Below are experts of layer 5 (counted from 0) of a mixture-of-experts language model. Rows are named router (the router's row for the expert), up (a neuron's input weights, with its number), down (a neuron's output weights, with its number) and show model dimensions 0-191. Each number is 500 + 25 x the weight over its row's rms, rounded and kept within 0 to 999. Numbers have three digits each.
After each expert's rows: a language model's description of what the expert responds to. This comes from a sample of Wikipedia text that the model never trained on.

# expert 5
router:557532528533540525454526459529510495509492512522469504485501498491502505501506519508534511479530513503497493505528484456514521504541521516488474466499437493488477531477514501487531483505492489466510518500537504497496552471526492502533469516541474461514475525531489487486506549495514460499493526498482493475501508546509537463482508534523471493496530506532506491469510502487476526542481480495482513499489502551521517477459467487508521479547489445502483494516498546483513555503497522525552523443519472523497481497533514484515497513519550520538477469502543514535515470505531451544
up1:493493508477461534494493469497534466523496461490483487533519511502488459472484498489479484518520516522508510507489555450475497505538451523498504544441488491514484459538472491529495505514489512495489540516463525510473514488521503488486482524480492534473468491478480480480463482520522498508514492505476513487468483493492520528537486494509477507495474476513481506461546498515475462451443496498514485507506417474492513483500500544497492516486476459501538475527487461523516498482485502513484531504522502484498512508481527459479445476463540510466454448443515481458491565507489491504
down1:506482513490490448538503469507511517530478494461493531499514494504498534499501549463499521505495494520513484488470515487488518492519530503486497447499544487528543502464503504513454500540497456511527504511494482509429513473485501493531506519517515444500519442484502503495489493487521486472529535483516498487445511483484440503501476520502496531483535481559470476492514515492561463505491472513542526493491497524526546518534457533475522522473506500485542506484470538498514480492471509540496505516514478560471448502475555494514505520500513473488538469503516514504473460475512531486
It responds to: Closing suffix pieces of verbs and nouns in running prose, such as -ate in incorporate, -ed in merged, -ation, -ing, -members.

# expert 28
router:481507503520528497539510457496526484512538509524490519512488482476523518484501471488488528471482508432541490515476461523475493524511476487484554484526532469479462487504560464472517515522530496471495488494465514450460456499505527534520522528524510479521530489518506528469509510559504496507538522524512504444500504477522535543494499472510523531512473467534526480428513494516470489493486501459504525473486503445473524474513471518491494482505469554545523502541524472511498521478500527487553502476515500480486494525502496540473495474469500488506505484474497519478517472512508471511
up1:481485513534507536509492453519480496503496511507499532502444489509524547458479489486508539514500506495477511493482507526468496472508511522519461472491494534510448550476498492469468453501531499527504528484442486512504504445531525494444521470497502449471541468517505491516494467481515548467483532505531457529492549504466506490496491465500522470506483520492530490476473488494485485472530486505512530520497487490481463513507447521479471518482503527542538497503467552500505506464524511522467510495464571502511505477476533482538524499484514474512484513514507469445515486515506464493
down1:505495443531476493512481520494527527489512510521477501513544500567504482504516472501512531509491497523485476517514544506525505465527467440569483490543515488528492495483492520508485536523468470481510487536458454458493483504498475519534507481526492534475479508549475530453549525474484466508541520498497524519468514450471489499490485485481527502513491486485497518495517472508494534508501468473477483492475509503529487496499517471467534473482482510514486546485556470524512498495551530537524540483516530493486501471455498494481473493473518541511492506497495436488504511549505464492
It responds to: Vowel pieces such as a, i, ai, au inside foreign names, especially Asian and African, e.g. Huaura, Huai, Foucault, Bootha.

# expert 26
router:473492496474522475492521515477505479520520516505491459492503506518506515545455506528467513495513501493489469498499492470488514543500445521551527493539549488513516521508453517493541493510497533509489493498482535498465543534435497563531510507466520518460532439491477490482494474488515535509516543466493471523484498496511453494457521494475501529505500467495508471538550521540481442482497502492536500496513516491512510508486495530501497501500502493526479448453522485479528460526485506452498491536498525500527506519505529511508502538472486502479495489512506473493534544446527455531
up1:518507470500482502486480480514536507531516493542487520527510492509522490514495524476440480537505485475475469480458534508514424499512560516487525518474527468505535472469533480487528488524533438523440499545504449532493492507487507489505485505521491483511502495514499487525536495476515473510523497555491481488471550517502500490481517504532549532490497497503508481517527479475488489495488482489542492523487468485540499529523516525530521501537454476453514496486535540486476477498485498527508487493491514518507506464523502515530518550547513449510481505543505476531458501521493549479
down1:520480491518490514539512489532503499470500534478529511489481522470502499492523485478476480519504508486468474530501518519524483529480517491492528534508512477473528468561491500485496497503472481509482543455479501491540522467563542520525511497549489533502511436492448458496499506491487459453502525480555513498504513519510484560512550508529470498470514463495514478507482541511475478532528532509497512486501478491461482441508501490484506497514484506517520487484482551526539513545549507512487477452506537477535519512506478514535518493513514465544484518514480526472458467518470501507
It responds to: Bullet hyphens starting list lines in infoboxes and taxonomy, newlines, heading equals signs, and opening quotes, such as - Species, Under-16.

# expert 13
router:482495474524511470529517506463522463503529483432476462499508471488505495487498495480535511526509470512523536514521536513523480534506476506499516543471531487479520480479467483487510485475515467510503531502581485531514469471456518523459512483517525533513477512478502515498508497508498538500532430476505413542475467491511492500512505492504509483521469481516503517505516502546483564505506545505503467521511489487489474491516472518486487507473536529461514507490513494555481477467536468517483475463502484507502504510495503469475512481514501509518472485494532438518484552488503532471
up1:464463506498496514458495502483509525489513473476487460528499477525494543489481508515526492507469507476487513465566465514532474519470483487464474524495463507546503462499469493546552512432477504498472482441517517473486471496479535519512500509480454496532532503525518533498510463505507541558463480494476507542481481497518537486498481488485478537503496473510481560510522507522483523486493542486459500473490497473498514489504458518499469495468505502513520476536459485502486568498481511467511493527497472501524509526483501496511461494498535541483538501498529506521525531465507536482
down1:488501516502475518552497499541475481512467495512512497520507496525551518484539480470490459510521486485551496537549471492471466498528470512498464540499518502516505480511519495524507525486511450501499538506526440499552511475489515479499495461537487499497498474527493544497516485514469541451475494513497520548533503484502512501498469476500485501470508521518534529495486485504509470547484469528505567471475524492500488476534489490496507494477470520518523507561471484507488471458480546488523528482506555518520480490505488468443492541527486518543550488533471498504531478515484510517
It responds to: Consonant-heavy pieces early in foreign or personal names after a capital, such as z, j, ab, ub, e.g. Vizcaya, Mubele, Rabat.

# expert 10
router:513499526526552478505533503477523516485534510553479519488481474486543509465489518510529515485540515507496463521521472468480522509530540488519523504455476507533525490488524522497484534528531488460523527510523525516481491454505504506528508529527483469474523493522493468506524540492519460496500476520506503444474476558510500490467515502477483482468462462556525506463513499488468541475488494510486474483490513511491533454512437493507483489540469456536483505529488501510490522482522522526533494469484481476448505501514505519512518542523485489507489477481572507480526505528495531538
up8:518477546516540526494479514502484441463479508496522450484462507484524513448450484500514515513503484518497493529509508541499490487534524505489506509531542515507485480472496516508503496487496467521490487519541502479494508460502508509515517507492528501518546513494477488489536521493468528510533528485485451500487525456461493522476462493526523491525479504518492482500493473521489511500463490520557488504523488487518542490549495515509517469514550571559515483484517524473506518472507524548517510497547476551499509475456467479510445480559513469441531495520510496471511501520496480490
down8:499462504502427534529491457498541492501505483533492486533461544547506506452531516496509541501545492537522512503518523571478483506475506495530557508527485486501456485478500458499463474506519479466512501514456510504491528543511503493502503524486476500485466513491564534468539519516498533510489510493485467516514514503521456500512505465522499530517474463511525515500535535489466513526489538483511488530517501500512487515528530505537488485488510538521485475517518517451492512497553515512530519526512488530548512531477500512467521498541512515468508511528490478507472483504556482520
It responds to: Final pieces of place, institution and nationality names, such as -shire in Lancashire, -ia in Indonesia, -ford, -ville, plus London, Chicago, University.

# expert 23
router:546487564544492448493475529457504497557468459534507534468469478461527500505537496468471503469540505487522519539512466486479526524510516507488526547489516492538517525470497516480521479509517482496492523533497524534491498472514522498523541497518476503507506515526515480459524526527545509483522467486532528478509471499531525517459520463472505486474475486479540461555527496502482531510459517515460513485508532517494504520530485488541490557496498518472540464506530478481474499476522517523486482481524517521479472503516538505506519519490506521492476490503539484496470520479534473470
up1:450550496459492472507495501506549468499535527497486467532495515470496480486505473525537502517508480532537510461516470487510501478512501519498507493510478543493462460496507473532539501516509537495517493485470487447496498458481536435467526516496512484486481489483499520540497531478463547518528527537527487522486493457486516537499482504504445472494553524496547529493486454485487481520454501450491512528497479484462463506471527479544496501497513515530475487500507473493497499515456448492506472476488488508551535534503494502496506506502511513499533493480539469488541521502462466513
down1:463484471479535457531488492487526499539472486487477496505492491507500476499501474468483538463490477515524527491477483526482525471480498506459537527502528512501489525506516517531524475472472469507517447478535529488558461482476525475502532506493463487497499482474507506487495454530485531474523480524513488455475509487514463547484494481477495457486511532492464504550514503519496472518481521486505538471521488471436520521515507499462502522459461479477510549470493506489468524520505462464511458524458528554553523538517484490478504506486482537509498515481506525484477464457523481498
It responds to: Mid-word pieces of personal names and words after biography headings or prepositions, such as Gasp-ar, Que-en, Sec-ret-ary.

# expert 9
router:517496507503478476523534513478548470507495519491468532459497516498445513492464525458470524485495488511510529493536514454525529482499490445485491464505523500524564503488514500463494513508488494511518490503512494508513482507509461520513491477518445495512484506485536478477500500525497536541497479533482482539479473552474546534532485460465549503467482524486493488551526487530516490529497549495492507533475524517474535492507474519528496489472489517482472512514535478518492482472517466513489510459515537540508493488490519482514516517453459464492463453469522443471475458518520490496
up11:517445481528520467528505496535487525504507542485492491529489525491480522535515515505513553493509522509477478452531506488500511470498452503431497465469483557475497484503472505515506531509506517484463465521503482524496513487499510525501547477455476482487517534506487482496477524565512484518514490523479498498473460504514515523492514512511548496488536516511492513486485546536535532433509546531485452535495516490491468515521460493486467487491495500498485495496540517508529450541469513523529536472502509501426512530530485500489498507540475476492475469464506492502533531489502502493
down11:545526529516510523484502472531488512487520475528465514499489474515521480484510486515558513479536487526477530480516527501501528506507452491516486518453500532520466508506481492475531500503533457469498489521526521511485569512488483523458494487530541515486535507521527506492484481508526497456505501506507461483531540519533531513502515495460460494460472469494462527532476480523547526515525457469469476467494503485492525495485523545522491523473529473554519510517532521545480510531486461478479520499445479510528453477504517495515464493523454493452522476508532487480499503529496505529
It responds to: Word stems after an initial letter or prefix, such as f+act, def, part, vent, elect, that take endings like -ed, -ing, -ure.

# expert 14
router:549449533544466474522502527475482515523461492517528535519497460486514521468530507479503463516500518501521511524518444471521532522482518486500507581501529478533519521489516502488515497483533487520507524534514499508503483498502514490511523507524490511535526514529547504480503479541512508510553482472495497540518466507523509552462502465477471483500470486496547478491515562524492481502454526512489489498510539497500489482491469550509489537445454541477548481497522472525474490505470457516502458490517494514501490505536532498505544504519544526508507481517527503507465514497515509479
up3:516488406513489490511506513498480491489518494514457499530504558494482514493494529495502527455520510541505496488500456490484512470523490486496478508441500471465490461490496515495501535501425459459505534508486532510498529526490483488512462479522531522522466472529465463463520517459534518526530479521512540526482533535512544527518526499494475502479573446503474478519478460498483495506538501512484493518491501488566468494518504515483517529534503517486481490502489534457491498519505515495451496486495518478487527476494453505507488498503493514490478529509490486524517499520530459519
down3:521490490485493499554523518541528505510462440467520531469534520521507471546563505451487495504499457508474514495508478536462504488501528533481493492474496497506519531481488503481509513511502468486480463492522515506516497499555515513438471512445472552461495518528468499519518547462513500494517490526500534478477497526520505501532473516533527521502471539508448489528498475474492493505497524535482510508494464519493529492498489497475500530507494545508455489497455515457483480470509509454496514498499507538518501485510506515494477486554518541482516530517522478458512477477454478455
It responds to: First letters or syllables of words in Spanish, French, Swedish, Romanian and other non-English titles and names, such as s in să, La, el.

# expert 7
router:547478564534486444504471530452506494558465460538504533457472485467526494501528491462476507472536495494526521540512472485488522514514511504493528549492517484533515521474494514482527477512518481494491517535486508524490499478509518488525532501516480500504514506533518470459521540524541506483522469479520525481520478490533521511456527455473510479482476492484541464553529507493477536504460513517460517483515533508507505519535483487541483555499496522468529464500536478488474496472520511522483481483522507530465475509517544500512521524502509509497471484507543483488470517481532474473
up8:526495511570510565487516479481494490466538505527513475521454459488505513471484482447507533491512498489499515426450494480475474473436481492515538518494458511472511558508463511518495515483523508497456484459544499452507516548486511494495504470528477521453530484522546517487480499501483469512500464526479493496491491510475490533485539501511514500505558491487486486502498508545506493507487494496518490526491502500461493498527529502491499502427513503503458519484517516494458487493481505472536542474474502522480522486495476521498473504538505488543511507474511484501496483552533511519
down8:564459515473491524530492495509529508507492497474516531471486493553505502468506555489481503547487481511501480485491467515549499519529483562490491477561497501481532496467499523522481493478468470467523484517487511513498494480501511492495500541548515502489515435443468489525511482511461487525507452584501518520510467472474471497519466482452500504483431550490490477494493520504488486536501490509523504505528516500531522493482504525507492490505461507490493512501513514495483501528497518432468464502482448467494474491481505468478487499481510463525493515515504519523479526488484510466
It responds to: Pipe separators late in sports statistics tables, first digits of years like 1998 or 2000, plus sentence openers such as It, However.

# expert 21
router:468478522499475462523481524496468511492452486503498523472486492470488533481508505453525503480494522467469452511471533508519544509525548448483485462526542496516457549492517524464575483510492515503524531516470504492527509473496524508486491509471495480537518512446495481474518467540509541478525490475505515503444488462494454497524538516469535503484526491499510487446490490517506527513483504536506497504541546458479530469481468479478472521496499549496507505516517499447489506524460486513516481477481509531522507495495470494493487489463501480475510532506491501478502517551534518508
up3:481493527479485478486497439512480476520509479477533490494506504503538486504475492531507478483485488554516488504498513507519515455538550503476471491512535460508475452507486479513490485501448501436502498518503459556522497508496459555546508487512485505494500502514476503506483512464499504470454493497507518488482571498562487511456482514531511493495471518520481460474484506544497505480506442500507479467505511478456507477500463503491493467474503487453507499496531470495481524491527494502477590483501514515462530459531506487529487500491526482500494530495490497510465457531518505476
down3:500515527443499502454528478498524487534497520509455475471468516544499457501520484481507477474472476466543461477485513515528518513477498488478517486518496486473528552518527503518462508442478463482521531472486534467517507443540486505522508511481522511498476470516514467495476501493556486498494491464526484474475518489515480533505485523495453456511531515509483485514525494499525510511488510477474502463566531489516481484514475509491486494529510521508506473520516488491540495479525523472499513495503520547492475484518546530479463497496479537474516448558447449502483470489516485468
It responds to: Subject pronouns (he, she, they) and word-initial capital vowels such as A, E, I, O starting names (Ian, Ivorian, Opposition).

# expert 16
router:505473471513575454486446512492470496523468490497486514508488496475513513546550464507487445475505490505487527524456475480519514469506500514515513548546463463528484490464518463513478482455537521483476489531489530489526544476514454526497524527478503450504493489506514477462513516512502492502489511479524497499482485494518512476506519456491498499528484491503527473528504567485483508467524494461503527487552522501512546504489526463527502525494523532512526478510536489531487497494514501500501480517474498484461461477481498500515503467516457519469450542474509546517519523485496457477
up74:480474490487496485517485492451502501472492541495542501464464510513525457495512463477460463496501504500475495488473482491489502490492500477470484492514543581515467509475445492510506498495495517483497479468511487489458503492448468527519525504492460525522495487493472498471488521495480521512439484557542532438522540485429518500498503518455509506471480460457474475486495504512528490523480549524480451476494499476477456492536532531473496486511504493508508506466517525498508477515485507504481524535500476516559470509485498512521528486475514436501495513489486489511494512541520502482
down74:509531502511523478535469524473504486537489506476515509525499484461488493489457479494527492473526448511490527527499490517476505528511492509532495498468506448497480467499461522451530487513486478457462512478520476461507491528487527514496522501497439444514515526482508473528484493512469459539505533489513527529488511507536524493489487547553484488511508498487503469472459495487518528521506513495473523535452493501489510475526484428494486492470498518549479500564551497496511540498514515513470498497502459485471510508514546454469480482482500562497454499504477495484471509480534505480
It responds to: Standalone space tokens before numbers in tables, ages, dates and coordinates, e.g. "(aged 62)", "| 2–0", plus dashes and minus signs.

# expert 6
router:505508495498482494516478516503474520487513490487481506504481530455500482506518453493489530468502505536497481519459496501516490544485452484531506456488541460500467505479479484495515476498499464513503521466478514528477469494500533527523539518468477500555556476495532484476529551505481490497521508478535478486540453484487461507459466475501526543493496524484529507512492498507477528526488529539484470493511495496475521515521557525492494501495482518513492458449491488496513469552500530441509465513494487507470469520471532545521463532498556536489492530515458483516463507517512459536
up1:525520480504531529496448466513482492504524473498524503511478519503495467496495487484539494483527536499486501495481511501512466470498472472517494508573479479521538456520504507470528501514549473481453453487470472489513481506479506459497499513495514487519507521512493494498531479474469518503460485491521478524499463511507545503499550519489511477537577487493481511490502524550525481518507469487471524511433501475504519478528525448499473448500558497515534499487573492480479480545484470477456533499524479539475470517498493505519498518510467527481477492535483496486514491512482479474
down1:489476469500503476541467490457475515534479464516534545519490495483510500511534515505498493502516516508494522491519463484485570522456503498520479527531501494505490485507482529515506480526504524510513492488487529483473527489476534458496510473496530474517514509487501455507502553492506467489445522478554452460501499513487503437544484500486513552499494513515516532456512537513474501521502450462478540563489472498490499508486551518521506493471526517476466483480489525493479512498514515511471496519490537476527499473492505500470526501451489556524495495474438477505440527486490500507
It responds to: First digit of a number after a space, dash or parenthesis, such as conversions (5 ft) and years, plus LaTeX subscripts and non-Latin script characters.

# expert 0
router:492522519460479506498502498486515500521464536491519501555454483492500509462528517499552531491486533505523461517444511478494502447514526482502468464528479503519467483516541519509513528517515499486498491499460471532461516484510492447542524533523531507528474439491535469493529500452500504500496504487482463539460518508525523506487497497484524498471553508488504468497514537479501537482477510499489483492518524470468495526478485472477500494483534532462530487482527454478489518492446491475470516534522542516538493541526484472488486494454486503481492551478523517483465492502518489542
up1:479505498475522509488485504569522530509527505523415535507528511503442521524510506541496508503541553505497500512513514503486503485436474507525505491475487532487472541488531513497478517524484465512509464517482498516472474521504493541519528541527536483520463490545509504492513498542502486479515495487479511463472531458505497507512487513513502517430463499476528498479477494497496487498512485519458456501502496477532551529519527494496558489462533497452516511520489519489455512524509500502485526522550514476475498461479473525506539527508471471520520509531519509536503480497492535528
down1:458500527529521486469489497475471529560520483494459462496490492547503479483549519488490544494489560515512537519498481517519510509516522440524467482485510534528534495493477499487464446505507490502491527542521509468464521503467508520499492508504497519533536519509479513477495463507541571491483466513460482510520538487492485500451456486533492525481519499481509478514501455497513511482484517502522494512538498520502474493529501529506496474500522489453478522511493500467531482525458506483484535454507499521471504514506503488455488452517476505481506480465491564531488522476468489554
It responds to: Articles and forms of be or have opening a noun phrase or predicate, e.g. a, the, was, is, has, often after there or it.

# expert 4
router:504487485546512568488498486473519481519466499528538490517483471531519542477495505551490482481495502488503460460483486507525458515509541503469466471468490500519533533494518533504522468503516461450506480540509514489515479483538516459490508486506522470511488492507522464486498517480498535498519466527518526488506541490527509484447486486517470496444535494502508496479539495477494524503523460481514550493513513529515488489532457472516448513502520484544500527523489500481478456484489467497530512526525537506512477491499513494537533527473550509461503481511464479514512419520508463498
up8:497522450499487481531487491505514537509511499503522529486473519486479516494524475504484493506491506544466541521495472528518524461458488480496492472504468543460496503524495536509507479494511545539545535527491524525526476549474517507515467513494477513516500525509498497477478517453511474475507477410479494495496508484496472535534479502507508495481489463455451557511510499483503506502521528492488516561520517497464511497533512489491517520515484480496536475486487523502560491537479463524478546510502468474466519524512519435524447506514470499482490515525489466476508462492501453503
down8:446520493505480478489500465470492481487518535506543503517498534507502481510465528441521498535472504521507510506498488535522441497462485523519493523523478507538524480488478525493552513499498497540473517488502474452473444518507520528507465488517476510523492534492504526483510500503557510491483504467518548534494518520494477524511550468523462486482496512469462493494565480462490475488453489512481473526495497495499547500519480491531516501526506489469496532488484534485515517541541486472529539516465479489534503496515454482468509482508505521544468531510481492519531483459449538496
It responds to: Coordinating and linking words such as and, or, which, that, of, and commas joining phrases, e.g. "summer and winter", "sanctuary or rescue".

# expert 1
router:508480466545491497523491538459496506515531485524513519467505508497467541526508488475479510539509514487487549515556508522515536493501521523477521509513509480533505489495485479496481522510483494495516541565500527485575489543523511514474538507506492502499484449505475528483517466538548462476521443508459547464519488463511506539523490522496501471530474488517518493520477524466494488487486495508475504502484490515533489488516504474545492477460526485462516487485521500504478479523524544521496484466558458487488465490477508514497536508534470542513491479511526491493494533523480527437
up1:526492476510517548494510491533541481530473474505489523501480476458518507499524517567520495536452511479472495497521538516512494506489499520518506482506506544521460474484504513488508518523467510470455543496495492484515479534507526453503470504461487486482516468504513482513512520497517508490532515505529504432483534468499480493500531492479497495494495512504446511483516527529485474482445515490477474485447445519497530496527524482501538464492505479550533481464499460524509448447486534509543493461506465509488528497470487434486528530522508481493499464474491481531511527520480519512
down1:487498484508506479492487471486481503510510482539492449507450461532470502462526520467474514489506507521518562515514464457460535479530510492478489483492498526494468522503493514493463500485491533533500506470524507504534503535470469506449550478513547525476495530473470454484501492522479479501492516508467503507549478543541503478459527462526496518480502522506515488475504476534466533495531489480455469527515466532526490464469516493535508445457472487481523503531534507502543492533498486501502500511497507471517456521526489500481550510450485500514471508510463500535459521492514494533
It responds to: Word-initial capitals T, L, W and pieces like w, l inside names, e.g. Tenerife, Milwaukee, Ogwang, and table headers like L.

# expert 22
router:522504512517530486514515475478508471502539514515517520467464463514475474500486488485494475502519528545487523519524474500529507488473530538487470504457499515510571495481467530497514523487494482507518477472556498527536469445505481523520457516516480537480463522512495474530504523495489449469476504509490467479513488532509543526454519475482483439445481509507492532556516502510507504513478520463502508544466519526525526501513492489558520506471526514516513474513541491512499536473501521501494488468480548489473474542535493530508518507476475522501513484457527518489507535447486511496
up1:491515478483495503533525517553478486486516505503469499519462484528526492524499480506523440494485502515467476512460479489519485544538463500500467505531479466499483516535487443480498462482464471505520469539524500484479527487516497445474532500538504467528462545459502486484467492480432471494459486528490508505523507536543511483498490477539532488470515488522505509491505508486497505531510459520473525504531505473532492487448488490483477484473539536528502509533547522477528510519458515480462489515465516551495503499500525496492445466510491522483485497477556503470516501474493482513
down1:473543506496479456499467512482521515507485474480494461487478508544526524518493482457553545490517486515511505516496537480517513509511496444524488470551498550496455527482509419473488498492523459507489479524505494523461522503490452508537463494475545455478524445481552487494473496486484501516475480469498476503504518515544507493531512502527488500504508487504530506479498521495465497470527509476466457495483468436485509516484494514528489480506441477461475491537493515515518461485533461493492517512496505526517478536492473496523531502484527500458521498530469506546487485506503512490
It responds to: Middle pieces of ordinary English words before suffixes like -ed, -ation, e.g. attr-ac-ts, Exam-in-er, Act-ress, perman-ent.

# expert 17
router:538516509506495493491530539485507543509505498510491514501519506501520522476486525493538542504518539528534517504484488521500497514479517464452502531523509475510461517460522513482490465515495482527537524506460519532496522489516518463559535520551484472539526504516536471493508531461520475498523481469537507502536490517475516496490513492507511552544532462518506494580517513515477501462500499493486478493461531518482471485502481528485476519531507495464501489499472501543510520460537508506465497534518491517478521494491507484525516506542498533517482437549485447517437545493518496483
up1:445489505447509507483520533466509501498460545503513507523485472493496512470463461500426509494495513529491533470531471493501521501521534491476500499433508485489483503508478480495489477514520516473489501516491443532515469537492478502519482502485481552517500479487481506500499477537533498501482505514497503505490529476473493521509475485467495479525502496532526551533510484530447510478529504513484516448496467513553510519519499508514502528497441489513457507496484496504502515496533508534504512492478527509536523523480557501512546512507490529464515483523534523521603519537526492498
down1:499528509510496523495517514454502492514493468468521534481458504535521506491493486485494529456500490519477508494531530509506536524517539470540533479508520496517533548468484480465549507489453561485484506520472532490467507490517524487506540493528526559500510413520498481502508506499498509503484496512528496497533480500513502545462515547531511506487520486500472492478541499517496483467537502481552550488467486490528530501467510522495505534481531498520462443494506537534467507504524488524527505516511508505498526503471517454454515498542507555504510496455502521463499468512520474498
It responds to: Later digits of quantities with units, coordinates and statistics, such as 600 mi, 1,576,418 ha, 24.5, plus million, %, km.

# expert 27
router:545477563539497451498473532453503494560471462538505535457481478470532491504528494467477510471533499497534521542512463493490523527512512499482531545492520483534513517476499527487521479511515477497490534541501518521485507476501517493520537495518482499509516509535518471457524537523545503480528470486528527480514480491526526516457517465475514479487478484491540464555533499504482534497461514510461514479509532505501509522526475483547480558499494521466528472495528471490476497475530521522482488484522512526481472502519546500517524526498513518499474488512536482494472514476531477474
up1:499474524493486546473485476506509490475512532503511464528522533500503468534527509544556487537536518455503498429507514560485518513479503497513546513514502510495502478506488506533521527443496467507562475533468506500524502559474482516530474520486501467477501468499488518534485488508522488526513536514517539501500515495530477534514523538505507513503510499477515488476474507515521481474513474488494520557494466496463493506524529485491444527470497486482463484505497541510498533520524513503505545466436492496535538521495512511475470505525501520564499530527502520540486500499495475526
down1:508484490498484544477478543471504552471468458484512458524517533501446472481484509521514517451475484477519526513500535472505503479486531466532530538536516509506527535486513475534485522475485501477498515464524510496512479455483494542468530515440512478512499493482483467512493526500476516550529531493496491497476530495476489478523514477482520511493484455531496503494475500508454533500459531589544510532475512488489515532529496469493495494489508508482503472528516546529504501452512510497497471531479482502546530450519508508496485503523514522463485541508483483462511508506470474482
It responds to: Last pieces of surnames and words (-ev, -man, -ov), plus line breaks and closing marks ending a biography entry or heading.

# expert 30
router:522528476516554494503511510509504494529556500536499505489485484502488481538491507486472527461499499479520528507515512499448496478546557511476447558468505523481457477484526485522520527497489439452519513507510506484425485481492490430525505521507523513489491522503524504509530533472496511447477542496502479512478485542494469500519495472486487543478488487512517490528522526472537534520483477486497474500464468506493444488544485504539535504490511513496518516497510512496453484492541510505503496504533533525494496467509504491522549483496555530483503471492476532475499535526502495484
up1:477472459494528504485496517475507461493459477467522500460519524473492485525488494531516434513481476499485506511521489469484456520490449478469516513490551477520544482508525476524505500536444490469527526509517522468488478530485499532439514481496521470527472514533509532508512497544482549496539472492506496520516524530517510481492454460529496567503517474486493506512481477488460487496472510560522523529481518523507514482517493466535499522480504503479491510517534469507477533501497495518488477513483454490489486496505536522443476466535536503497514524544502543511517482534506529514
down1:547529538489523537464526509496520505535521510470572484562509520465503504520529521520464571503513479519503469498508507483477512530486523508502499532493517488493553494494479548500452487506507472507479502529507460483515464506491521490495543484553495495489507485524508529520522487496522464483516539517538514488514524497510489505551509499509476500512507505511522478504502513489493531494493490480481535483522492562504538453545506471470502501530511451535487507485496529493478469485419466494518520525483488520482507554526523494479461502467478493494494445505504524475539494480530494484
It responds to: Short inner or final syllables within words, such as ad, ic, om, et, as in payload, biceps, hoped, test.

# expert 24
router:440490500481509485450503500489507488510484479510526498508502468505500499523512509486533488481521495512470487507480509484481503528428499553505524471462452539527528483499499527466500494450547511519515511538477512526485520478519513498481519498510539487503511526515449492486541479468516534533501540465484454458524559506503461462489462494519542541472502490470496493494518497466474514496507478493481527476486516482502458478447484538519487494546482494506493543501480470476496472526504462475511513526486477508492479518529514507502545500441506489480461509510507560461497494527510474540
up9:507528487494494485497530495496509479499527507437503514471509462505540506477492496509478480499477537481488499457496502509523503509483476489509522487453493489495502506485514525525450504522510518486503545526515475512505489498513499492509465519449487483504486475550521570532425525468462469480493503506504460511501465487523471539496497473530524523497538521493509453509466505496491554541563515529502498484528454500505479494472510531486513527490499533480474529544472494503533444526521528525472500536526515504487519497506491534439516483496491474478459508523513481496430501464519517521
down9:506507517505489473529473440462501517518506537499571517552515541500485529484484524490489512493508492514469468503477501477469533515542546509474501496473482510502464545494499491490495536481501477466507423535503488456529520507552492509485501523503515525437564464528489486506495497519477518478481464487514474470509495474506460488477542515490496515532518512502488507503501524507504506494469498508514488501510472495533465501513487502503528504507495535515515493504513489542482480489495495494494496510555488475527483549453517480485510503533466476506517437486441494513503488475441547458
It responds to: Prepositions like in, of, by, for, to following participles or nouns and introducing an object phrase, e.g. appointed by, signed by.

# expert 12
router:541485567538486450503477533459503495557468451538507530463473477465527494505526489464477503470537501492528518538511463489489524522512514505482529547490515486533521521474501524482523481517518472498485523539495522529488500478504521492521539497525476497501515506535518474462521532522542502486520464485520531481517476488528520517457527464478508487482476493485540468555528501500482530504463507516466519481512535510501510525529482491540479555495500523470532462503532484489470503475530521515488483481530512533481474505522541495511518531498513514500469487515541483502469515479529469465
up1:459479452499476532526480560547497487514521499520519499522568521505485506518501494482521520514496505467513430508455500489530505507490513498491485510474496537520540439461490434530504484531493509508498480504485485478465496505504504548508502482506512504488474513485529475516455475484504497471519486508519470488456497480457485496525472465549461475495511512511475502505497512482480525505464437490506473487512491476453487487542533515490499508546478484527489491449475531571489494510510488521486510484503505496477519504473489478476489467501502522503508487545547512518543463506454473523
down1:504500503469484530540509515517494459501508511521506498465521501496560477507504523478511529496523490521455497491475513501526495473540499521505496493490525540507450447484496522505506494519532490532470528519509515486513505515428490477538500514491502480511508512504536489524456524531531548481487482509507458498550526511448454530467539495489525479519517499532493503531531491536534502512543522491530473493524467491555491501441521476483485490510471459525495502545520477542508450557496498472476485479501490490471511479517500530535504517510526512538504451482511511473496480463501502553
It responds to: Digits inside comma-separated numbers, table pipes, line breaks, indentation and taxobox colons in tables, lists and coordinate strings.

# expert 8
router:525475510498493440525462522475457499517481481500479517509549469488506464470524477441491527490508510498519500496543484518498524505510523493481512534523513497474505536464470504472516472537466515493508507524528508559467504466477521529470458496477518556474502449518512478484513502510507513517506460487476499505494458479523510516508509461482462507464504510463497501529493515536520485493491520523468500494533547550531530505501513492470467526474471440494530498512515520445498493519535520546483464488496456529492477519519513501477507478497498517534494499520520469500506542448482493438
up3:510525492504512530470484523517491456480520506529523494484500460478501486501494488501498517503491493494521525485479505506451514471503509491487487473482516486526499504477466522502506492523529545533500470526479448504480518565527524534511472502485486466563516459504488537524513505519492505525500485496491495470526542492525490521498521547507503530549537494500509520506476469532489498449467493531495467527504532425524452445534468494451499501495498513458486542468501462468501487499506532541493490492514504503505519518499531511511474557501504511474492437516449513514497484497501569535
down3:483509507497505504448517446493466516581489531556501485453516511513501560489455487483517465460516532521489504487504543527495504526541504513462440561538507514524523544490490516476484487520506533483495501526483520530467475504510508518513480491496489507506509485481504540472496475510492501458515489479515497503491481475511497482477495483512509521481482498439480449504527490482521468516531549562460508495478485495473499480512424477497532515509470471474484533500475481498496479501469476508504497497512491519468471521450494546500500508463486497500526493533507481460487522481513509511
It responds to: Initial capital or lowercase letter pieces starting names and terms in tables and titles, such as C in Census, B in Bank, plus table-divider rows.

# expert 18
router:549483562539492448503466531451499496557465458535507532456471483463531486501531496465471503469538507493529518537507462500483520523506506507493526546486515477532523528470500515481520478515514478492483527536487525517483501482509519491523533492518482498504512511531523473459516527526543509489526470478521524475515494500527525506457519461470511483478481493480542463558524509497483523502466514526461517480512533513501497513527475496535478566494504526467533465495535482487471492480529521520475487483523515521477477504512543499509517523499519509488475491511535480494470513477525475465
up3:510466502521508495490499484521510515471464480486500472487494505553493520501521493511464494528485539488463479503515492501473467487505477498503458477449480502514509447563473454501510510500476512520483456535503549476516485498520489501501513519518492524501506516463510508559526487488475496457534497452464482493535473505464505492482495461512532537492483474515485543489517496493518423521516481523484548504482520447509511491489466478526532461519489463517498529475432513502503466529501515505491464549465490516524507501472495498526450501486545528475490503521483507488514461472512463466
down3:505489498541498521491544521516467535467515503506543462517496500516493511494503503467526510481496472518497502504501490456499531513530493470500524494488490535526515516497510577475519532501501516515545534482544534496456489497478498531536505506532513495454495456525487453507515560480504541480497493474517536535540482462498471483493501512491522519491523564463485526455495468487504487537529457477507494480520496531524495536534488489486479513474515484488490486514520490485464451486477475525485567470497473530483479484440492483515532538498464525493487474484502471539484524521510498527
It responds to: Digits, decimal points and pipes in sports and statistics tables, e.g. the 1 in 1996, the point in 8.98, cell separators.